config.toml
num_hidden_layers = 13
hidden_size = 320
n_experts = 16
experts_per_token = 4
d_expert = 192
d_shared_expert = 0
hidden_act = "geglu"
moe_layers = [0, 1, 2, 3, 4, 5, 6, 7, 8, 9, 10, 11, 12]
router_score = "softmax"
normalize_top_k = false
routed_scale = 1.0
balance_loss = 0.00621
balance_bias = false
init_std_router = 0.0186
lr_router = 0.000986
vocab_size = 16384
norm = "rmsnorm"
norm_eps = 1e-05
tie_word_embeddings = true
optimizer = "adamw"
learning_rate = 0.0011
beta1 = 0.95
beta2 = 0.99
max_grad_norm = 0.5
batch_tokens = 32768
max_seq_len = 1024
train_tokens = 288200000
max_steps = 8796
dataset = "wikipedia_en"
Below are experts of layer 9 (counted from 0) of a mixture-of-experts language model. Rows are named router (the router's row for the expert), gate (a neuron's input weights, with its number), up (a neuron's input weights, with its number) and show model dimensions 160-319. Each number is 50 + 10 x the weight over its row's rms, rounded and kept within 0 to 99.
Before each expert's rows: "gets" lists some tokens that make up at least twice as much of what it gets as of all text. This comes from a sample of Wikipedia text that the model never trained on. Tokens count by the router's weight.

# expert 3
gets: ",", ".", " in", " to", " and", ".\n\n"
router:62 59 45 62 50 55 48 62 59 54 68 58 37 35 56 50 47 51 51 66 59 50 52 62 51 37 61 50 60 48 54 60 28 54 58 59 43 52 60 38 40 62 59 39 42 45 44 50 55 58 50 42 37 46 61 45 51 37 56 70 50 58 59 69 47 53 70 65 40 43 40 40 50 59 56 54 49 38 56 71 47 72 42 58 46 42 48 74 32 51 52 44 57 39 28 45 50 44 58 54 55 55 50 52 57 48 43 41 47 48 66 61 53 59 64 53 49 52 39 31 49 42 46 36 55 66 64 59 47 66 56 49 57 52 52 52 65 43 68 50 26 62 55 51 55 40 54 39 60 53 42 50 52 55 58 67 42 64 62 54
gate0:56 53 51 38 56 59 54 70 65 68 48 63 51 52 51 62 42 44 38 49 72 40 44 60 46 41 39 64 27 37 53 41 43 58 44 40 42 61 57 49 32 53 54 52 55 44 47 48 69 53 62 49 40 49 60 46 62 51 58 39 42 38 47 46 43 50 60 60 45 52 51 53 57 61 40 66 52 59 51 43 63 48 48 47 47 41 51 48 49 42 56 55 58 44 49 52 50 58 54 57 38 61 53 62 48 42 58 41 49 56 56 61 50 61 50 55 48 49 49 31 72 56 65 44 55 61 44 50 55 29 48 46 31 35 61 43 45 38 42 42 40 52 51 58 49 37 53 45 48 58 52 45 67 45 44 50 62 61 29 45
up0:49 51 60 51 59 64 43 54 48 54 31 71 55 55 46 42 65 48 47 48 45 60 52 52 52 66 52 52 41 50 57 60 43 55 58 37 63 68 49 59 25 39 65 58 55 55 39 68 54 30 60 37 48 49 53 44 43 65 35 68 72 51 46 56 42 59 56 53 58 44 64 68 53 46 52 48 49 45 44 44 44 42 58 58 60 42 36 67 61 70 38 51 55 46 50 38 51 59 52 62 64 45 45 60 52 37 51 32 59 47 55 46 63 58 56 52 54 41 50 73 52 56 67 43 46 53 50 42 50 72 61 62 53 81 59 60 42 54 65 76 49 50 50 42 50 41 64 38 65 54 60 70 55 39 56 46 47 56 72 52
gate1:39 71 44 48 47 48 56 54 45 45 57 29 40 69 58 36 55 57 44 56 54 51 48 46 39 51 40 52 43 45 41 37 33 40 53 57 41 54 64 51 41 52 48 41 50 37 38 50 52 55 75 53 60 66 61 43 57 54 49 55 66 51 54 25 49 41 50 35 46 68 41 53 54 61 55 49 64 58 73 56 63 45 57 55 64 38 49 60 53 69 49 33 31 55 56 61 41 53 70 55 45 19 70 50 50 56 42 66 43 58 46 51 40 21 69 61 47 53 61 41 53 59 54 56 59 60 56 54 39 48 42 48 51 30 55 46 66 60 46 60 54 51 36 59 57 57 38 53 54 59 49 52 62 62 42 54 56 51 46 39
up1:50 49 53 60 51 50 47 40 50 64 42 46 59 51 50 47 65 51 66 68 56 49 53 51 59 29 53 65 54 38 46 46 47 34 57 43 46 33 48 50 53 49 40 49 34 46 48 33 51 45 54 73 62 63 42 51 58 49 29 63 67 47 59 44 56 25 48 63 52 48 52 68 66 46 41 60 52 64 45 47 36 51 39 55 59 53 44 66 36 46 39 55 53 39 59 49 50 50 51 35 56 27 62 32 44 59 62 58 62 37 48 40 37 44 68 39 44 63 52 40 63 50 53 50 44 52 50 39 60 52 38 65 51 34 66 55 57 41 44 28 54 62 45 62 59 46 39 50 45 60 23 53 56 48 58 66 59 57 52 39
gate2:76 60 57 37 36 49 59 45 60 48 58 50 45 63 44 35 58 48 57 38 44 40 55 30 32 50 51 57 40 63 62 62 49 70 35 39 53 38 40 47 57 63 58 68 59 56 60 69 40 68 65 72 65 53 50 52 61 41 55 42 61 52 52 50 49 52 54 58 43 55 40 53 56 52 49 55 26 46 44 58 45 44 30 52 46 55 40 52 40 47 39 50 35 55 61 50 56 43 54 38 58 49 59 42 31 47 54 45 55 50 47 52 36 65 46 39 48 50 51 61 56 42 27 56 45 37 40 36 38 44 34 57 52 55 56 48 61 47 55 56 45 58 39 73 46 42 46 46 49 57 43 55 38 54 37 50 52 42 38 50
up2:67 46 52 53 46 45 37 35 49 37 55 49 64 51 55 46 79 65 46 43 47 43 49 40 59 42 43 39 50 71 45 44 64 59 30 67 47 69 25 55 36 56 48 47 58 42 66 50 44 64 56 46 65 47 41 49 63 57 54 67 57 47 63 56 39 50 65 52 50 53 44 57 39 58 74 52 35 51 50 38 37 54 54 55 55 58 40 32 57 42 40 40 41 46 54 45 40 53 41 65 50 35 34 41 70 47 69 57 53 54 53 53 56 52 62 47 46 50 70 58 47 50 47 65 67 50 36 58 59 67 56 57 41 50 52 58 48 60 44 42 57 66 39 60 67 64 47 36 32 53 42 47 52 39 32 59 51 58 42 50
gate3:54 57 44 48 50 58 52 59 36 44 52 41 53 53 49 50 55 53 57 40 30 32 40 28 41 43 44 47 52 50 33 52 32 55 62 42 63 42 30 62 40 72 57 37 29 36 42 48 48 44 60 51 49 59 57 39 52 59 50 47 56 44 46 55 52 48 55 62 72 50 43 36 38 61 47 51 52 47 53 40 59 48 58 52 56 49 44 53 36 38 51 63 36 40 42 44 44 47 47 46 47 42 65 40 62 48 61 44 49 58 54 59 53 62 42 56 55 47 47 59 49 58 54 60 51 58 51 31 51 67 34 65 51 43 47 51 76 59 47 65 47 51 53 46 62 43 52 41 47 77 37 53 47 53 51 64 77 47 38 52
up3:64 63 44 56 46 52 49 55 54 54 47 47 66 56 47 33 53 56 55 40 43 43 42 45 42 28 61 42 59 39 35 48 55 73 40 42 55 53 21 40 40 39 60 55 37 48 43 35 31 46 44 46 53 41 51 55 51 51 66 51 40 45 63 64 36 65 58 66 70 68 58 60 42 48 63 70 53 31 47 47 67 50 31 52 47 54 60 60 56 50 39 47 44 37 54 50 47 65 60 60 33 50 48 52 71 38 61 40 50 55 51 46 53 66 47 41 51 48 47 57 53 65 61 65 47 49 55 42 56 48 43 60 53 43 42 59 47 39 40 59 51 47 51 47 53 45 47 60 45 52 36 43 51 44 47 49 59 48 54 53
gate4:50 58 53 47 51 28 52 46 53 56 55 48 57 73 68 37 48 47 61 58 46 40 40 47 50 43 35 44 62 53 36 50 53 45 33 45 39 51 44 34 67 45 59 37 53 54 64 40 30 54 54 48 54 59 39 44 42 50 43 64 44 50 70 39 46 44 36 63 59 47 50 70 52 41 41 46 48 45 58 43 33 45 44 39 75 57 45 46 43 52 56 60 45 46 63 57 43 42 40 54 41 36 49 58 63 54 76 60 45 48 52 49 29 53 51 39 36 42 42 48 56 53 54 26 39 41 47 64 49 63 60 41 47 61 48 53 51 47 60 50 58 50 56 36 36 56 44 71 50 36 43 44 35 60 56 43 47 38 50 26
up4:39 53 75 60 50 69 46 53 37 59 48 72 57 75 49 50 52 49 26 48 42 49 25 53 43 59 49 47 48 66 51 45 55 34 72 35 43 47 62 65 48 36 42 54 46 50 44 34 41 46 52 41 58 46 38 58 54 61 51 50 34 42 42 57 50 45 31 28 45 48 54 49 44 42 47 33 58 33 38 55 65 38 58 43 57 51 54 31 51 54 52 56 48 53 49 38 80 38 51 47 51 44 62 55 47 45 47 50 52 45 23 49 51 58 39 42 34 44 59 44 61 38 49 57 48 43 61 38 46 57 49 63 62 52 62 59 65 47 51 49 45 41 43 42 53 49 43 50 44 28 51 67 69 46 45 56 54 43 65 58
gate5:57 52 48 43 43 76 42 63 52 60 55 46 52 44 46 59 57 39 55 42 38 41 38 54 66 47 45 56 47 50 50 27 49 48 55 46 77 52 48 38 40 53 39 39 41 50 57 60 36 35 47 47 46 37 46 70 44 62 53 39 43 62 54 49 60 48 48 54 71 41 66 47 60 54 43 64 50 47 41 33 56 51 47 56 45 48 49 53 46 44 56 74 52 48 56 50 46 49 64 40 63 43 62 57 52 40 58 53 59 58 64 54 48 66 58 46 49 46 57 47 43 46 52 54 49 47 70 53 63 45 47 45 47 41 70 48 39 51 64 33 45 42 50 46 50 57 33 45 48 39 67 55 64 63 42 32 62 48 58 52
up5:55 68 29 66 41 41 49 45 47 66 55 56 50 48 61 50 49 46 45 38 56 56 51 59 49 41 43 43 56 30 54 34 50 36 47 63 52 50 56 36 36 56 48 37 50 52 61 54 51 42 56 48 56 30 59 31 37 70 44 42 50 46 55 36 66 60 63 60 53 31 46 28 45 55 41 69 60 34 50 46 58 51 56 66 62 50 36 43 41 29 46 56 36 60 45 49 57 48 68 54 49 35 61 36 35 45 68 48 45 52 62 51 39 40 54 45 38 43 46 64 50 37 57 57 64 45 50 46 65 31 34 50 47 53 61 43 56 38 40 58 61 32 49 71 59 38 31 43 65 44 63 54 44 44 40 43 60 51 57 31
gate6:30 41 57 50 53 57 56 55 56 55 45 53 47 40 25 52 44 56 53 48 57 50 32 63 46 48 51 52 55 46 43 52 53 59 50 37 67 77 48 47 47 40 47 50 34 48 52 48 65 43 47 48 52 55 45 46 66 50 30 44 42 58 53 60 44 52 40 52 32 65 33 56 45 54 39 61 62 63 49 57 55 52 65 60 45 47 36 64 50 53 41 67 63 61 33 40 32 46 68 46 48 47 45 49 41 55 42 34 54 56 47 45 65 45 49 73 52 46 47 42 37 43 59 55 69 52 42 41 59 61 45 79 60 57 60 33 60 42 54 54 45 58 47 49 36 32 62 47 62 54 58 58 45 46 50 44 61 35 45 58
up6:28 47 37 72 47 43 56 53 52 48 47 47 38 52 61 64 51 41 34 47 45 38 41 55 55 72 35 56 62 40 64 50 34 54 57 60 52 52 49 54 62 45 68 49 38 51 39 62 50 56 50 57 45 46 51 43 44 56 66 41 54 34 39 60 46 44 43 53 60 49 40 50 46 44 41 57 53 66 59 62 42 47 27 54 54 41 58 61 58 51 47 45 66 50 32 53 60 33 45 63 52 43 38 38 43 46 52 51 46 68 61 67 56 40 46 48 35 44 55 35 53 32 61 50 42 65 69 54 50 44 62 51 50 56 53 58 44 30 61 73 74 51 48 52 56 50 50 43 45 40 56 26 53 59 56 45 50 52 57 45
gate7:56 57 57 35 45 48 66 47 48 23 48 44 50 41 45 51 44 57 39 54 57 45 45 72 43 64 29 47 51 59 64 60 48 45 51 37 46 56 39 65 53 60 61 52 49 69 35 44 49 42 33 47 45 48 36 63 35 61 59 49 29 43 42 56 65 50 61 50 49 46 61 69 43 55 38 48 54 53 54 50 80 56 54 38 35 47 54 49 46 64 59 54 41 50 39 48 54 61 50 56 48 54 46 70 58 55 66 29 40 41 45 47 60 55 26 65 32 64 63 42 56 67 50 45 65 59 53 66 68 56 58 51 52 55 49 50 44 59 49 55 50 62 50 53 55 62 39 45 48 52 48 47 56 69 49 57 55 54 51 54
up7:62 47 70 42 33 68 69 64 57 43 48 41 44 45 54 42 54 57 47 43 48 55 43 63 55 60 28 47 50 53 61 51 67 41 48 56 56 53 37 42 26 50 48 43 67 53 45 62 48 45 59 42 59 41 52 33 42 56 64 53 37 66 48 47 36 62 49 42 76 29 51 34 72 36 67 54 43 63 45 46 66 47 35 39 50 43 57 60 55 33 66 33 35 43 28 54 53 42 47 47 50 59 49 44 43 67 61 52 76 46 45 53 26 37 40 51 34 58 48 61 47 46 27 27 50 45 57 55 47 32 51 50 38 46 67 42 56 56 44 56 54 56 59 43 54 38 49 56 71 41 55 67 55 57 35 49 34 67 40 48
gate8:70 48 48 60 57 47 28 43 28 62 41 52 50 50 40 52 72 45 39 60 49 59 48 25 47 58 48 68 54 57 48 31 56 59 62 51 55 48 45 53 51 52 43 45 56 50 52 66 57 54 66 47 58 42 76 46 48 48 32 54 52 49 49 72 72 58 39 44 51 52 60 73 43 58 43 59 31 40 55 48 48 54 50 38 55 53 51 60 61 36 54 39 47 43 36 73 62 61 50 50 64 58 46 53 56 55 61 53 50 59 47 55 48 73 58 36 55 45 50 63 55 43 50 41 42 68 68 47 46 55 57 66 54 61 43 63 45 48 37 47 46 59 43 60 46 41 53 56 60 51 32 56 60 60 38 56 41 44 46 54
up8:50 58 62 54 44 61 48 50 49 48 52 54 56 60 65 51 45 61 42 63 36 46 55 56 59 51 60 61 49 44 60 35 44 37 42 45 52 47 54 31 54 42 67 32 47 62 53 69 57 45 73 49 45 52 56 53 41 45 49 55 46 49 63 60 42 71 57 43 50 68 79 80 51 53 65 56 61 51 54 36 63 45 52 43 52 52 52 54 61 23 42 50 53 41 53 62 50 53 35 42 49 58 51 57 69 57 69 49 54 67 53 56 56 53 42 56 42 61 26 57 55 73 33 40 74 64 65 55 50 51 41 51 41 43 58 45 55 59 50 42 44 46 39 40 56 48 57 31 50 55 30 42 69 55 49 45 77 60 47 51
gate9:53 58 46 59 61 25 51 55 62 60 35 44 65 53 44 59 48 53 34 43 71 47 41 62 40 49 51 71 59 53 69 34 45 61 62 59 52 54 59 52 25 48 34 51 45 44 46 35 42 44 60 63 38 42 55 49 21 53 53 45 49 47 59 46 59 30 69 62 57 46 59 44 47 41 33 47 52 49 60 38 69 52 35 59 65 54 46 39 51 48 44 43 73 66 35 41 54 54 42 62 53 51 62 51 41 30 66 48 51 64 55 45 49 53 59 46 65 51 59 29 40 58 29 41 48 47 55 44 47 40 58 44 51 71 46 36 56 31 64 66 57 28 66 57 31 68 46 45 50 43 59 46 50 50 57 46 57 52 52 58
up9:50 72 40 60 42 32 26 40 33 59 45 56 51 54 65 42 43 42 58 49 56 56 49 49 54 40 47 44 64 51 59 32 46 59 57 55 65 69 58 56 55 59 60 62 62 43 55 45 47 46 66 38 48 31 34 58 42 51 48 40 45 58 52 56 59 44 72 42 40 44 56 55 51 50 54 30 50 51 64 37 67 71 37 58 43 65 60 39 51 38 47 42 50 48 42 60 45 38 59 67 55 63 52 61 51 37 55 60 45 55 57 35 38 74 60 50 60 56 53 35 38 59 51 41 52 53 63 61 50 47 37 56 59 59 66 46 67 46 48 61 47 60 57 53 41 56 53 41 51 37 32 34 53 55 56 46 39 38 61 61
gate10:40 49 56 34 32 44 61 58 53 56 46 46 32 44 50 52 59 52 54 41 47 56 57 62 58 46 43 72 61 42 70 75 39 47 47 51 47 62 58 54 56 49 47 31 37 39 41 49 54 48 54 48 49 54 33 68 60 65 43 55 59 49 70 47 45 24 35 54 27 56 47 41 63 50 48 51 39 63 63 40 47 55 72 50 34 30 61 46 50 54 34 43 45 70 34 56 54 39 52 54 52 49 56 46 71 51 44 61 49 67 50 61 49 48 60 54 47 48 53 59 37 60 39 49 60 56 56 50 48 36 54 62 44 40 56 57 57 41 62 57 53 66 38 29 43 70 65 26 45 40 75 66 52 53 58 57 55 63 54 35
up10:60 34 50 35 60 61 34 53 34 25 51 46 54 48 51 36 45 46 59 53 64 65 50 43 48 66 41 39 49 54 59 47 45 59 16 57 47 58 56 57 63 43 41 64 41 50 55 59 43 48 52 53 49 58 43 30 46 25 55 37 40 51 41 38 39 33 45 33 37 43 69 59 57 74 54 46 32 60 69 37 38 59 41 57 57 49 28 53 60 48 45 54 51 41 57 54 51 37 58 42 49 30 51 62 56 44 53 48 55 44 40 48 56 39 50 67 44 56 51 56 51 57 59 48 53 55 53 62 31 48 33 60 40 46 51 43 39 40 74 46 43 61 58 48 51 69 57 48 58 44 49 64 60 37 45 59 40 55 58 55
gate11:56 60 56 44 39 40 41 51 54 52 38 51 54 46 50 39 54 48 46 29 53 56 33 59 25 41 63 26 42 51 52 46 48 47 49 58 71 52 38 42 53 43 46 38 56 61 50 56 49 50 62 48 66 69 45 41 61 44 60 64 39 30 52 36 27 43 46 52 66 37 42 50 49 37 45 56 54 38 46 58 58 48 47 59 46 48 62 68 50 51 50 57 68 40 62 40 42 50 45 74 50 48 57 58 54 38 59 78 47 47 43 64 60 54 24 67 60 59 35 49 59 35 59 56 53 32 48 56 62 28 49 66 45 69 49 51 47 61 52 35 52 46 45 60 61 44 34 43 41 52 42 35 47 49 42 35 58 55 54 51
up11:47 30 59 36 41 36 49 42 49 55 43 51 45 45 29 56 50 37 48 68 28 51 41 36 62 43 62 53 47 66 57 62 61 42 54 47 50 52 43 62 63 41 54 59 61 47 42 38 29 50 54 48 58 47 48 51 49 30 38 51 59 47 42 53 54 46 39 39 42 40 57 38 38 55 65 37 42 65 31 34 44 28 46 38 69 60 49 36 43 63 46 47 62 37 51 61 52 52 46 52 26 42 48 59 43 41 47 50 40 64 59 50 72 37 29 32 69 65 51 49 38 50 55 43 47 62 47 54 63 55 57 55 53 25 54 45 46 51 32 53 45 65 53 44 37 56 56 58 61 39 31 57 43 41 67 53 48 55 58 46
gate12:39 30 68 48 54 32 55 45 40 55 47 36 50 56 39 55 43 59 39 51 59 40 62 78 53 51 42 43 46 45 48 42 41 40 43 63 53 56 53 64 34 56 64 62 50 49 33 65 50 68 55 27 43 38 64 47 42 49 39 57 46 51 60 47 43 45 63 49 32 65 58 38 52 53 62 47 55 52 63 48 57 60 51 41 55 26 52 36 49 40 53 40 55 56 42 64 59 64 61 45 63 46 46 54 53 50 43 59 51 37 40 55 55 52 42 44 60 44 32 59 33 45 39 44 53 46 45 67 49 41 47 42 35 59 41 41 53 67 61 65 70 49 46 56 45 40 45 49 55 73 69 50 38 36 46 45 32 51 50 49
up12:33 51 47 57 67 56 54 49 45 39 57 44 44 50 59 59 60 56 65 29 57 71 30 60 56 70 41 49 43 51 51 56 40 69 41 44 35 85 54 58 38 73 60 47 36 37 54 55 42 52 45 60 44 48 31 58 61 66 35 41 52 70 60 34 62 50 45 33 52 59 73 67 63 62 48 52 51 59 40 46 60 27 63 52 69 43 47 46 55 30 57 74 56 44 58 51 61 48 44 63 54 50 57 50 57 47 48 39 48 45 47 44 51 47 53 57 44 49 28 50 33 35 53 49 36 56 46 50 69 54 64 62 56 51 60 53 39 38 40 60 48 36 44 40 46 51 48 54 37 45 68 62 55 39 46 54 44 58 52 57
gate13:30 59 60 50 44 41 61 56 67 50 47 52 59 39 38 54 38 42 50 67 43 55 39 33 51 33 44 41 59 43 34 55 55 39 62 53 49 47 41 23 53 52 47 42 45 38 35 65 62 42 42 45 67 24 44 37 56 51 33 47 54 62 58 38 56 48 69 65 63 53 45 44 57 47 44 56 76 44 38 43 52 43 37 64 48 57 42 57 42 33 54 59 50 54 59 51 46 39 56 44 25 36 72 69 54 55 69 54 43 63 47 42 49 75 59 57 35 55 47 36 53 56 44 43 52 65 40 56 61 53 50 58 57 51 57 48 59 46 46 56 63 52 41 45 57 57 45 54 47 52 35 64 57 33 51 59 65 52 50 61
up13:55 58 38 47 45 51 35 62 50 40 45 61 39 46 46 33 42 38 41 42 37 37 26 41 38 47 34 58 63 51 48 35 29 28 44 40 48 43 53 42 24 41 63 47 61 53 60 49 58 42 53 40 59 37 40 48 34 47 47 57 52 38 46 47 45 56 38 48 60 52 48 42 55 67 56 44 52 52 45 24 55 53 41 38 55 41 66 51 47 55 55 62 39 66 42 46 71 53 54 61 40 53 60 64 32 60 70 42 40 53 52 60 37 46 46 68 40 38 64 43 41 61 44 41 60 57 55 51 48 50 66 40 55 65 46 36 53 47 31 56 41 64 46 50 66 50 34 54 39 45 56 52 52 54 38 50 54 45 31 47
gate14:45 52 48 65 51 51 40 65 56 61 53 45 47 42 56 57 38 44 34 61 49 40 49 52 42 58 39 43 36 67 68 51 47 53 48 48 48 49 71 64 48 55 43 63 40 51 37 58 70 64 37 48 51 58 45 65 42 40 75 46 66 52 53 46 72 73 53 51 52 52 51 51 34 35 36 24 55 61 38 38 41 47 41 54 51 37 54 45 69 51 47 51 45 66 64 44 54 55 35 39 71 62 50 47 48 51 40 46 45 47 52 46 54 44 39 38 54 55 54 32 52 50 44 31 24 67 33 50 54 52 43 51 57 50 54 56 44 59 53 59 56 41 54 31 45 53 61 53 37 55 44 38 54 39 29 47 32 38 35 46
up14:41 61 39 54 59 40 29 46 44 53 47 37 44 40 62 62 45 55 56 39 42 45 60 66 56 41 63 80 51 49 40 33 53 51 42 42 58 45 29 36 56 48 45 39 46 37 59 37 52 49 65 39 54 48 66 41 44 37 44 51 57 54 62 54 52 46 51 75 48 46 56 35 46 53 49 53 47 39 42 63 48 63 48 56 31 52 47 50 42 49 26 48 42 52 52 24 46 49 60 58 40 53 45 62 51 37 51 53 49 55 62 52 57 73 60 76 48 71 45 49 46 57 41 53 58 48 50 35 67 33 43 46 61 77 56 48 64 26 51 44 43 47 48 55 45 37 38 37 50 56 43 39 55 40 66 58 57 61 55 45
gate15:46 54 50 42 44 54 65 66 53 48 43 34 50 62 62 44 42 49 55 39 54 47 52 63 48 69 37 59 51 69 55 61 67 40 47 70 62 33 75 51 42 59 48 47 48 59 67 26 50 54 35 69 49 40 57 67 50 60 58 55 42 48 54 40 49 45 37 48 62 59 52 46 50 45 58 42 48 57 57 26 53 42 62 42 43 48 56 35 48 62 36 46 39 50 45 37 62 45 50 47 59 44 65 59 31 47 48 55 38 32 49 58 64 40 59 47 38 46 60 47 67 61 59 60 43 49 46 51 47 47 62 59 35 38 52 43 59 72 51 50 50 54 41 47 50 43 42 39 52 29 59 47 58 57 55 53 45 43 41 36
up15:71 60 58 63 51 39 51 51 37 48 49 44 58 58 51 35 54 43 46 50 48 46 57 33 40 49 48 55 46 40 59 42 29 61 49 41 42 59 24 57 53 44 51 66 47 51 52 40 43 53 56 30 55 55 40 47 44 42 59 36 37 49 47 49 67 37 56 45 57 51 64 40 51 36 47 49 33 39 57 61 58 50 34 46 57 59 50 63 62 50 53 49 50 63 52 32 39 46 65 44 45 49 35 35 65 67 79 45 63 60 44 57 24 69 30 53 58 60 48 56 53 57 59 43 54 43 59 48 42 44 45 54 51 54 57 37 48 55 55 47 50 39 68 48 61 39 53 43 38 56 35 40 39 47 34 48 53 58 52 41
gate16:59 47 43 40 59 38 51 60 49 34 50 54 58 60 51 29 52 61 45 46 38 38 74 34 45 43 56 55 36 75 52 70 57 55 56 69 49 34 58 65 68 61 42 44 50 62 46 48 68 40 57 68 37 38 45 54 46 53 48 64 62 45 59 70 65 56 56 65 53 54 58 44 39 38 56 41 59 54 33 51 50 33 35 47 34 49 62 38 54 36 57 71 45 66 56 50 40 47 59 49 48 47 64 34 39 31 48 43 46 46 51 47 51 41 52 52 36 46 67 48 46 51 70 50 40 62 49 44 20 56 47 55 50 49 52 47 41 78 47 35 56 55 57 39 41 63 61 60 47 33 49 58 60 69 51 48 48 56 52 48
up16:52 48 28 56 69 36 35 57 40 53 53 42 52 55 56 41 57 45 44 48 54 63 44 66 57 68 54 41 46 69 52 51 42 56 49 50 45 50 53 61 78 43 47 45 45 47 58 40 38 58 68 48 29 53 53 29 53 70 46 54 53 43 55 41 42 46 64 52 55 40 56 41 51 47 54 49 51 50 46 41 42 45 47 61 53 51 62 45 53 41 35 64 33 61 42 64 50 34 54 58 25 51 35 55 45 48 45 34 68 52 59 46 38 40 36 49 40 46 56 42 56 56 54 32 47 60 68 50 45 34 51 61 54 60 46 61 37 43 55 55 51 53 64 49 52 81 48 58 82 44 56 34 64 54 32 50 50 42 39 55
gate17:57 55 59 57 52 38 50 56 53 57 50 50 42 61 50 35 48 63 37 19 47 47 38 56 51 34 46 56 40 63 46 32 48 55 62 34 30 39 59 51 42 57 58 50 54 32 44 45 48 38 68 58 67 42 54 54 50 40 37 48 56 50 62 38 43 52 38 57 44 41 70 57 59 33 58 50 41 59 40 47 54 54 33 54 66 54 57 33 52 51 52 45 55 51 37 56 59 60 30 46 34 36 44 53 58 53 50 53 71 66 53 51 50 50 61 59 49 44 51 42 43 68 19 42 65 50 52 43 44 45 64 50 61 74 42 45 66 47 52 55 38 69 49 56 62 81 45 45 58 52 50 44 42 60 38 43 57 63 59 59
up17:57 55 42 45 53 41 51 22 43 24 62 41 59 49 42 57 42 62 46 39 30 32 47 34 56 35 47 53 60 43 48 63 44 48 43 52 48 37 21 71 62 63 36 37 51 49 57 52 52 40 54 53 38 48 47 50 57 31 55 51 63 69 57 53 57 47 64 37 52 42 53 40 55 57 42 50 42 55 49 44 51 35 50 56 60 47 63 58 45 48 39 48 52 56 40 31 58 33 51 48 44 65 59 47 40 63 70 56 46 37 45 58 58 48 49 44 46 57 34 46 48 50 54 49 34 56 41 64 50 48 47 47 33 49 50 51 38 41 51 56 40 31 36 40 59 62 39 45 64 52 62 46 58 59 49 54 39 57 60 33
gate18:61 48 52 45 46 46 36 36 53 38 52 62 59 56 33 45 58 38 43 56 42 41 62 59 43 47 30 62 42 48 47 36 51 50 53 48 34 56 49 60 36 49 52 40 52 47 42 48 52 53 60 49 49 47 63 59 47 24 55 63 59 53 57 60 57 46 53 45 37 48 45 39 37 58 59 51 62 45 41 52 47 58 40 46 36 43 51 55 46 22 65 47 63 49 47 54 56 59 67 53 49 44 74 54 59 56 51 49 49 57 61 64 43 35 52 68 62 73 56 46 54 43 53 39 37 62 58 29 60 61 62 69 50 46 42 48 50 67 16 58 54 42 64 62 38 40 42 55 51 58 62 44 48 47 52 42 69 44 40 57
up18:40 43 60 50 60 52 51 34 44 41 37 39 53 37 44 51 64 50 44 44 49 68 63 55 54 47 58 37 59 50 39 34 51 60 56 55 67 48 47 65 53 70 50 45 43 50 52 42 55 46 50 83 54 63 57 57 33 51 58 48 53 30 31 46 66 54 46 30 59 64 48 47 47 59 65 58 50 30 57 46 54 38 51 63 65 50 50 63 62 65 37 39 28 44 53 54 59 52 39 67 40 41 45 36 51 44 72 50 75 42 45 65 34 69 61 45 41 40 60 56 50 40 67 50 64 47 59 40 47 70 34 55 47 47 61 51 65 37 57 33 53 42 46 40 29 49 34 36 33 59 46 48 36 46 53 53 45 64 53 39
gate19:41 45 49 43 54 58 33 49 43 25 29 50 52 57 42 60 57 52 52 41 50 50 50 35 51 59 65 40 46 41 40 53 54 48 44 54 59 47 38 58 40 61 58 62 31 62 53 51 47 50 70 62 47 42 62 37 41 41 35 46 44 70 43 44 58 52 40 36 61 50 36 39 45 62 35 55 67 69 71 53 54 32 46 51 55 56 35 62 45 53 55 60 36 33 40 48 54 66 58 48 48 56 42 50 47 47 57 42 52 53 54 52 58 57 52 58 44 57 52 33 54 61 50 49 39 56 58 44 40 37 51 43 49 33 53 48 41 58 49 65 45 48 36 55 53 48 49 55 61 46 49 61 64 42 36 46 57 64 39 47
up19:45 55 42 52 36 47 64 44 54 61 43 39 24 51 56 64 57 46 40 58 65 51 51 55 54 59 56 50 57 54 52 44 37 64 54 44 54 57 69 34 34 52 32 53 37 55 62 36 67 63 65 47 59 51 52 58 65 50 40 47 26 50 42 49 44 66 48 68 65 59 43 47 43 54 23 52 36 40 50 64 59 39 29 54 52 64 44 43 46 61 53 56 38 58 44 41 62 33 52 50 28 57 59 38 35 55 47 55 63 47 58 50 56 40 43 45 48 34 69 62 35 62 35 45 41 49 54 19 55 34 45 54 44 57 41 59 62 63 45 50 45 37 72 49 43 63 40 66 43 55 43 50 33 29 59 56 39 50 47 47
gate20:39 48 37 25 37 65 68 60 56 29 50 39 50 54 66 39 53 41 49 37 42 42 44 57 52 71 38 42 47 31 58 61 53 62 44 65 51 60 47 64 49 60 46 50 50 60 43 54 63 43 50 63 44 53 75 40 31 57 56 45 46 33 59 47 51 49 55 64 51 53 61 40 45 51 58 55 50 45 55 35 68 49 52 49 52 69 75 46 21 38 60 42 36 59 46 58 52 49 55 68 60 43 50 38 44 46 40 67 51 62 40 45 49 36 35 51 61 54 69 55 62 44 55 46 64 53 55 45 54 36 48 50 56 46 55 40 51 61 54 41 38 59 56 30 43 54 43 48 48 43 62 37 46 55 64 57 51 53 52 50
up20:41 51 64 46 59 65 53 68 55 53 43 41 37 48 57 29 56 47 49 65 46 44 39 62 60 52 48 21 31 41 55 62 48 65 65 44 41 55 45 66 47 58 52 54 59 53 37 65 61 63 29 42 48 53 55 54 56 39 54 61 44 35 54 31 44 37 54 61 42 55 66 46 58 53 53 46 42 51 53 56 60 56 54 65 45 46 58 48 46 45 56 44 35 66 61 52 50 46 49 55 50 47 44 37 59 50 30 57 42 57 40 60 48 35 74 49 46 48 53 39 61 44 51 50 60 45 45 37 66 49 62 50 62 61 44 49 32 54 51 67 56 55 48 54 30 38 47 51 54 51 51 50 25 59 44 49 41 46 64 57